python train.py --n_layer=11 --experts_per_token=4 --activation="swiglu" --balance_bias=false --router_cosine_scale=10.0 --beta2=0.95 --train_tokens=274900000 --steps=7908
Below are experts of layer 3 (counted from 0) of a mixture-of-experts language model. Rows are named router (the router's row for the expert) and show model dimensions 0-191. Each number is 500 + 25 x the weight over its row's rms, rounded and kept within 0 to 999. Numbers have three digits each.
After each expert's rows: "comes after" lists some tokens at least twice as common just before its tokens as in all text. This comes from a sample of Wikipedia text that the model never trained on. Tokens count by the router's weight.

# expert 23
router:486476472564506512496538455495494533495508522482497498475517539429512461467495493499508469506493471525530461514492472526468544510492495464472506520562474497478539515516526474524513533489487499506507540520532562554522510522492505499520493510506504543482484504470501504463507485532505503515498490459490507467488501499481513524525556494504499510517534492493506500542495484497479480493518508500541555547518518492495489492470487487486510454514506455523519524512539478528509523471471496466491436473464484516441487503511436479494495539488509516504525490497506516504505493473498557524
comes after: " the", " a", " The", "The", " his", " an"

# expert 11
router:511500496473482562498514482504550440539498498489470436516522508498508530510492515505485562528499493500511534468537526536483568498475485490495519493488494499506471509486521521501501499489499525509507493496513479502530478521519470526468483507517508503487509525536528449503509486488496521482522488509523487482507511508479500551531512498466529540516454485515490510513491510503498480482517425507523504468461499497488491487498456488505504521488576508484500511546506475455502513491503509518554516485502524501543466471541493511503501511537505484483526464515528561525473557483497431472
comes after: " |", ";", "|", ":", " /", " in"

# expert 9
router:504526500480497475512511554506531505512478464488506510511496507512510479474533528538525538484503470467487465467520448518472532483494508505502452546486507481552524486519507518490526527504525509450510480494469506480505503490515534519489531534545484482518472495497502481521481495483516486540503469525488532545449497503507500487487509500488560492538464449498486487498476544509494523492554443499485521536498479525512464483506524538482512455535523493478507531449451477495525527501507490544483513465515483504564471537461467519524487477499520492506478455521524530491502524503486480514
comes after: " of", " in", " part", " at", " University", "iege"

# expert 59
router:532503524539536522505506516512512499525504497512460522515480523535539521483548511517501528543552484446516476541486552550501502499547496476494441487474496512478533448490531522489459499520534485511544517477491530465507514513483528490467471477511510501496512475523489510514509470516498499500499472498498482518505491560504484541476519522487526532482513499482506498525499511493498528503523473449479534491520443478489496542515465529498527522495530541497525488489438509512471465478526537537501502499495478484538461523486569506489502490508482502456464485484497516468509492541505502470
comes after: " |", " =", "==", ".", ")", " =="

# expert 18
router:521499492529474467516505525493505538533525478505487477491504527505528440492519542512503476499476492501465508482492523534563544493501523468535486480529473511525530503495538496502496510509545491504502493524491503516550513528513493498502501481490453509464462472470488476532496496535516465452508469522472497491497521535501437526500489479450526500528482500482476482535555516511510521501502517501496500489516513476461495523494455487509527465509544488499482529492478435445446443474492497535489502461491480495511495504482514463515502541485451541519534492510517481478515490470452507525
comes after: " was", " is", " were", " he", " also", " and"

# expert 49
router:476463482467498512512521554527486462535482511489491535490504511468514477484437515479502516489453468476463507449470493520502509518535487514509495449521487494506507534468517518485534496511508541506461536501528495510518477476517510531494532510501498538503521477458515507508515543509514464490530533539482533481474534517512498496505478478459504525487519505492485526453442527530482519517540517414462492496453510497476477527530474531518485460519503491481496515476470510493522482516486537526523538496498451491509475492520503531494437519485522477517498494535504491484541528478491479499
comes after: ",", "6", "4", "3", "5", "7"

# expert 51
router:520463512488544497537556488489481460468472513470488502478484542520484480504476489482467464474481479509526513480499467502527503493475511481504517481525494490530498463501478492488482536513462489509510493529467455481547484542516485531488499528463508510455471470522521486524477465470486502512495533497512537477511505538497489502513463526496533534504496507494505514485506544505513536507506474510505512514476523491543486493504537521515489474510449498510498509470439479524482542522471513491468500509531487549516471491501507492521499529578505524470447465503485517480490466443460530430
comes after: "0", "9", " of", " in", ".", " a"

# expert 48
router:510508469494485464488496505546483461529507488485465513514463514494478500450511486533488516514464469512484513496515522498525495468507487500504555468487500492530501508544555489477544536506518520477515514520456490530537528544446470507523493474512486492506482514499511449514500484517495513490484501494497545530470482526501493510510504497525533464540448473454497525505519518526477510460486495536545538478490513466533476541501531561502501483549507492492472491497483497479485528491541500449522484463484497523508452532507501517459503462542545532480497461500497521474524482538482497484
comes after: "-", "\n", "|", "==", " Website", " •"

# expert 26
router:489455500509514511476512558488487514541515472507522490547512545496520505494527518508471478484515479491495520530471547534524528487504497491511465481574508513470507513538544498470521515474447535512526477551500514528522499549464493518546453515477501491483454522492477512517484472513477513520465490518487490438463493547516505481491494496491477501480456545465493540547506522484512464501515539493525522517491496431493489516483488531511490466485502507516488528495492520473474482491526496458520505487528466508520516482447486510504479453534486507476508473488502520495485514506476522533
comes after: " |", "|", ";", " ·", " Total", " United"

# expert 7
router:504462507498455522512529488498527445522476492514453480514493513491519496468502481509491511522482467437495528523505456504448522478482494496566534466484510508508501488485520502477520503492521491478516463528524466479518491437514520554506496518498451506468516476510475526459527496506504522468485473508527489444469529462504494547502448507490528522542449517514524497466467507537484540468479487475530519510508485503499475482519511508513501539503524526499491510504491493492519461485545527516525511502490545495538513495538513508528504475511456488532503449516506506508507543534471460515
comes after: "°", "′", ":", ".", " /", " $"

# expert 56
router:486480479499485482494503446527478487477500460492489506513486498519481478455478495464506548506519501489498516485453468511470516471518515495512491475498476491546490519496514502483501524495463494458498502511500536471483504521499512488469467497494492552486480514493463452461545469498504542503529514558444485500516481500528533501497499484507493498497466520552469524475489530509503491463513502522512550484435478515522519495547535501478474496483525548543513446512517498466529494526505518514502526539492497460460544479496473521544512469524467518489499517513553516492487533499560468486
comes after: " (", " \"", "-", "\n", "/", "==="

# expert 6
router:483490472523519464510520516501478495489482500484460498563505522516518500489501537493534452519530453468507468450522497504502514489491467482485523492526479500458543473531526507448488499495485464502515473563515454497510488496474515483511524482492481523462463484504460506486488488499520510516464477546488496474513496468465499505511470511499538537512533554508477516504471486513479550485526521513536506513459527461493460504491487478503519462469499491527510479468459456516472498494524479565519500490510462500466486488497455482521525455518481503508509506501536486424516504528491524516
comes after: "0", "1", "2", "9", "8", "5"

# expert 1
router:492499500472529476500541576481497492530507477507474508517533509527515454455445505485477510447472481458502503482469504519495536476553483510518494472522484484496514527451499471495529476490489498512516492549482488476458500509494515543496530491484506508513527466491518478517502510485514451463538517523495522462456505510504474479514489464494501508514510504495461522492497496513513492495544570430495501501469517459468468507527482531542504498479481490461467540503481541477491463478482507519497531458537487495507498491505476494535441482465482486507504490514484498514514495515473461459
comes after: ",", " he", " He", " It", " which", ")"

# expert 35
router:507484494480491497485473488519497503528494504539493511521503502568488499507469498477511498508515491507506565542488520530510506513460504459492487472487531493494504521501514485534519525497531482500489515504458519479521538500500551467492440463514520503503528496516518464499485484509505502489498501487467489473503543530527534508546509526494533492524489521474560489482492468538500463510487465534467582494491487486543515465538507492488498510455530492521493476565499476479528471457476530438503473458505523495515527471524496455487458493494515518544480492501534498507503536495506543467
comes after: " the", " and", " a", " to", " of", " an"

# expert 16
router:458504493467485475534531481538499512529513477444516522519515491461503527513513542495481517459523483520454521523481492524501491533494515495495527499453490489488569531534549541500527500499491587506500506535517506514538487472491541508535484534507501485508494534487446453528476477519506500524507508502495548472453505540470492470490489519497491468521504498477462504507469477486473504516533468494497477527526484470542465484498476506552480505436555481512505523484510473493543484487510489495516478489513499493515485554524492516482499497502513501525484481520515484475487509458500507530
comes after: " in", " on", " at", " to", " the", " In"

# expert 4
router:462494480529539490552548475509508480505511462473504507492528498523499494499438560506493494492460465494549480471500504511495528522486493478511473504517482499507539486528510482494489488493486499536517546502477454468517519501438502504517497522446511512437498508516536488516498445507511490512504516432487532502496497483494497516490529517474577514570471508491512486468513554503502498500483477509511507485473495475517501478484481528500491497526492514451527479503477504515496495489518514485500495488464502488510505462498471498509505537512549496477485456490548549474469534460522457517
comes after: " as", " of", " is", " in", " with", ","

# expert 27
router:542467491508534504480498444530452532519497531500519466530462535516472464462476484479523520500530499470490514503535521524517466498514506464532514528549488544500483507511486503465512507517505509511522507536469498471538538522503524434501457477547525471465522535503468481509504523503484506490443511550507483469520497498504504495520506519505536534497462496500567476522480487496501506539520435490523507479538514525505494496469526533504472463470501464489487493514505521458518505506521470498514540490496487530507483531496484463504524462516503508554504459497517460511515481488503498473
comes after: " the", " and", " of", " a", " The", " American"

# expert 12
router:512498499525536531512511484464549469526504497530486510496473522481486503516483508460521525554534491490522472507501515516481486540525487448459481499492470521473513524517519525507448494525522546499534487491529487509491519466523513515460515486493489529471534458526483459496521478450523474521453481506493489495549468542495457560452470498474496530504500515506492516505488496500500506501539505515465508501443478486457490495525448495550529525492527504546507495469472479482432539486507514517471502478533482462534471499509526519481505525498507509523486491498489496472531524520533487496
comes after: "\n", ".", " |", "==", " ==", "==="

# expert 53
router:492469512479510511525532503512500458523517513497484474527473510512492528502482470499486517547502481511488512516493475512470556484488517487513516445518507513527499505490517505479508517474497544479474505469523463508515483467486501546516496530489493524486516479513513477491514541492524516499510521517508491496456540462506487517508463505486536515505509519542493528456432488523510508489536465468495508508489486498484438534535515499509514493513551530517518523506485496502518469540522553518521563505462546464500518464565506530511500528499474530526490457498551530535500566498479458531
comes after: "0", "3", "4", "5", "6", "1"

# expert 25
router:460510494515438487524488501460510439488491505468500495527458485515488531527455505503448501466494493497472526444491515513516504514456530517510541507471540500492463529541545486473530513482503504449500522493462504493484527519476486523512476572522501506500511505494500482494493515507479460489499528467454507478492480493506522540511450531489504494490488520453498444493516498556499486455497490508532533498516504483493459455495508488505481491504491491516486523454508458487503521497481527463506506522529493550461483466474469508514471462533512520517483457561504502508489500507502484488
comes after: "-", " (", "\\", " \\", " in", "–"

# expert 45
router:503457507555478510524491473520499503513507521502496459496471527489515453488527469513523491484508498529506480518513510519484488522505506499503509527522488498479524473526505558480530511497497488499508455541542541509544517548469486423516511497541543522465506539481480511514520504548506521505488504497549517481502521524481537520491554497518543489542508489491496524531527446514472493493520486486538509544548504492495467536475476494531529469520458493522493496468559506498478528495531513470477483498471482512479455532527478485516526477469488536517507508522524447509501511489473528505
comes after: " the", " a", " The", " first", " his", "s"

# expert 14
router:523484493526507465503505505500498484510518547456486457535509511532490475502487540502485514491513495499457479489512475516512515516433492445510524478504546537450555539495521541497556475513489492484501494533498471472491523469481502467513510510487490496510533486496514505512519451566473523518502480513493435488501524503497520489502471504523489493506497514480527532524555476510500461474481491513517519531510507467469467506532503525525530517487533505503488487528546497491471426474520518487468476479474491462479498471551499501494494503496470537477466485504538493463500524464506486545
comes after: ".", " p", " a", " g", "5", " b"

# expert 58
router:482475517466509524525529532508474490550531501480436464511482516491536487500531534482480514461501488461502505499475488548471518492539505472466471504535530494551496470481509503474481511465514500464492449441523511448534494520507520493466525529521511520458524502458490513501497492498525477472498451498434519562472540532525501535488442488507488510494503502475493515519498510495495535492517537478505535492448483488478481531543482527516503498500518458518494509463496483478506459517495504538513488509489470480530504494501522488518491488503468502494516482524512478485505514489463454453
comes after: ")", "%", "0", "6", "4", "3"

# expert 54
router:519479479453542542484504546509549466506511496475491498502496505498477478485470493465524503532505505498448486470448434493456536516494497468516539521481502517496515518506497504537471533499485453480449494487473495477460519466533535503541521559485468511482507502486478489517519512538489502548471479541493473554522520461449455491479462496560513490525494524523532498463500534506496514522526494525477514510487475531482497515500511486490489525477534541524519491472451508503506497477486540485507509504516524492466505489517466494522501471534484481512506511489503483451511497519486520472
comes after: "9", "1", "2", "0", "8", "3"

# expert 34
router:496480526531463458534531468492501487479536524481520508525483542507435476480501509528492530470519485513485473479498517499496551485480498474470532459466500520520479504571501513499524521475517479491543523486445496489507545483469497465513495520493510491515518523476540486466522454535509477548534516506475543469477496486493515507508499487508502505518532489511476482485502533519526500526489503505503535572499519488515441505544482506489485503477480460493468511485528532511458527490512499476481494506533475539446491485478446477497474474528509525481538495518534523492473489460523502511
comes after: " the", "-", "3", " (", "4", "5"

# expert 44
router:512503468496511506486531522517487517537504506484510466524510497526522470519512527517501452480510508529487492502497498505533489532468508500500543479505496515470558522507537484518557481501501524517541561491520484517519548492527505519508486531492455480521542482475529501519427456468478502520483489459490504438484510537540465492494461472475492512504474503484497487499518474486504493488485566535450491508526550465487495522497470480579504504506531470469498526476527489500469479466503498500501518474517487515502505497480524469495520534483504530523560469503503488480533492475468518492
comes after: " was", " is", " to", " were", " be", " are"

# expert 22
router:526509529508515446481505424505542510461481443479462459506507569546510466509455498534482486526504501488537529516521485484526500534474530470517503513497514576491517507506515514487543466508513483492507518525480503491494523498548500483515498537516447482480538520522465513500497522493487499508502517485465452512500541531525519497511499484495467468530461508441545515506521528499541484464500488525505474511482499479481503473516511550524480506503542531466515482509521459483497517490498520478509513509513493534514500445546472506522490520527475513506540492492512499490490508484499504469
comes after: " ", "1", " (", "2", "3", " $"

# expert 8
router:521499513481502558535525477507526451472468489519523479471496500549493481499484497498507510538530516490511531480513417508496523539486423525515527486478492489523529519501491516471531517497492474481475471507475447487489509483477499542500491494499471543501490499520518491522542512495537506495472476503492502473486517474460483543518495545544530520507462505476483466489501510532510502503475488466518511513482521452477526505513530499502447503471490512531461484489507505506470506488482520475487538462519487488487505449573490475513509532546509548526508468520479492519494508545482529481
comes after: "–", "0", "9", " ", "1", "2"

# expert 24
router:516493532521515485485496487528511428489542432500524509460474519514484491498470518475520490530492478491532508495485462502469548479492489513500507529491507528524497488519467516471509498515519470460504498520448489498479508475533496472530535548510456522488506473506426522511512536511531545499490505488508499533536537515503475518473525497503497450552521522500480504452519528516501527529501498502502487507484453474502490491479553521512522465526509529503509480466478480476501504549478502487509493548552460500502546478502460494557499498530481486533506495470505507497519524522539523481
comes after: " ", "1", "2", "3", "4", "_{"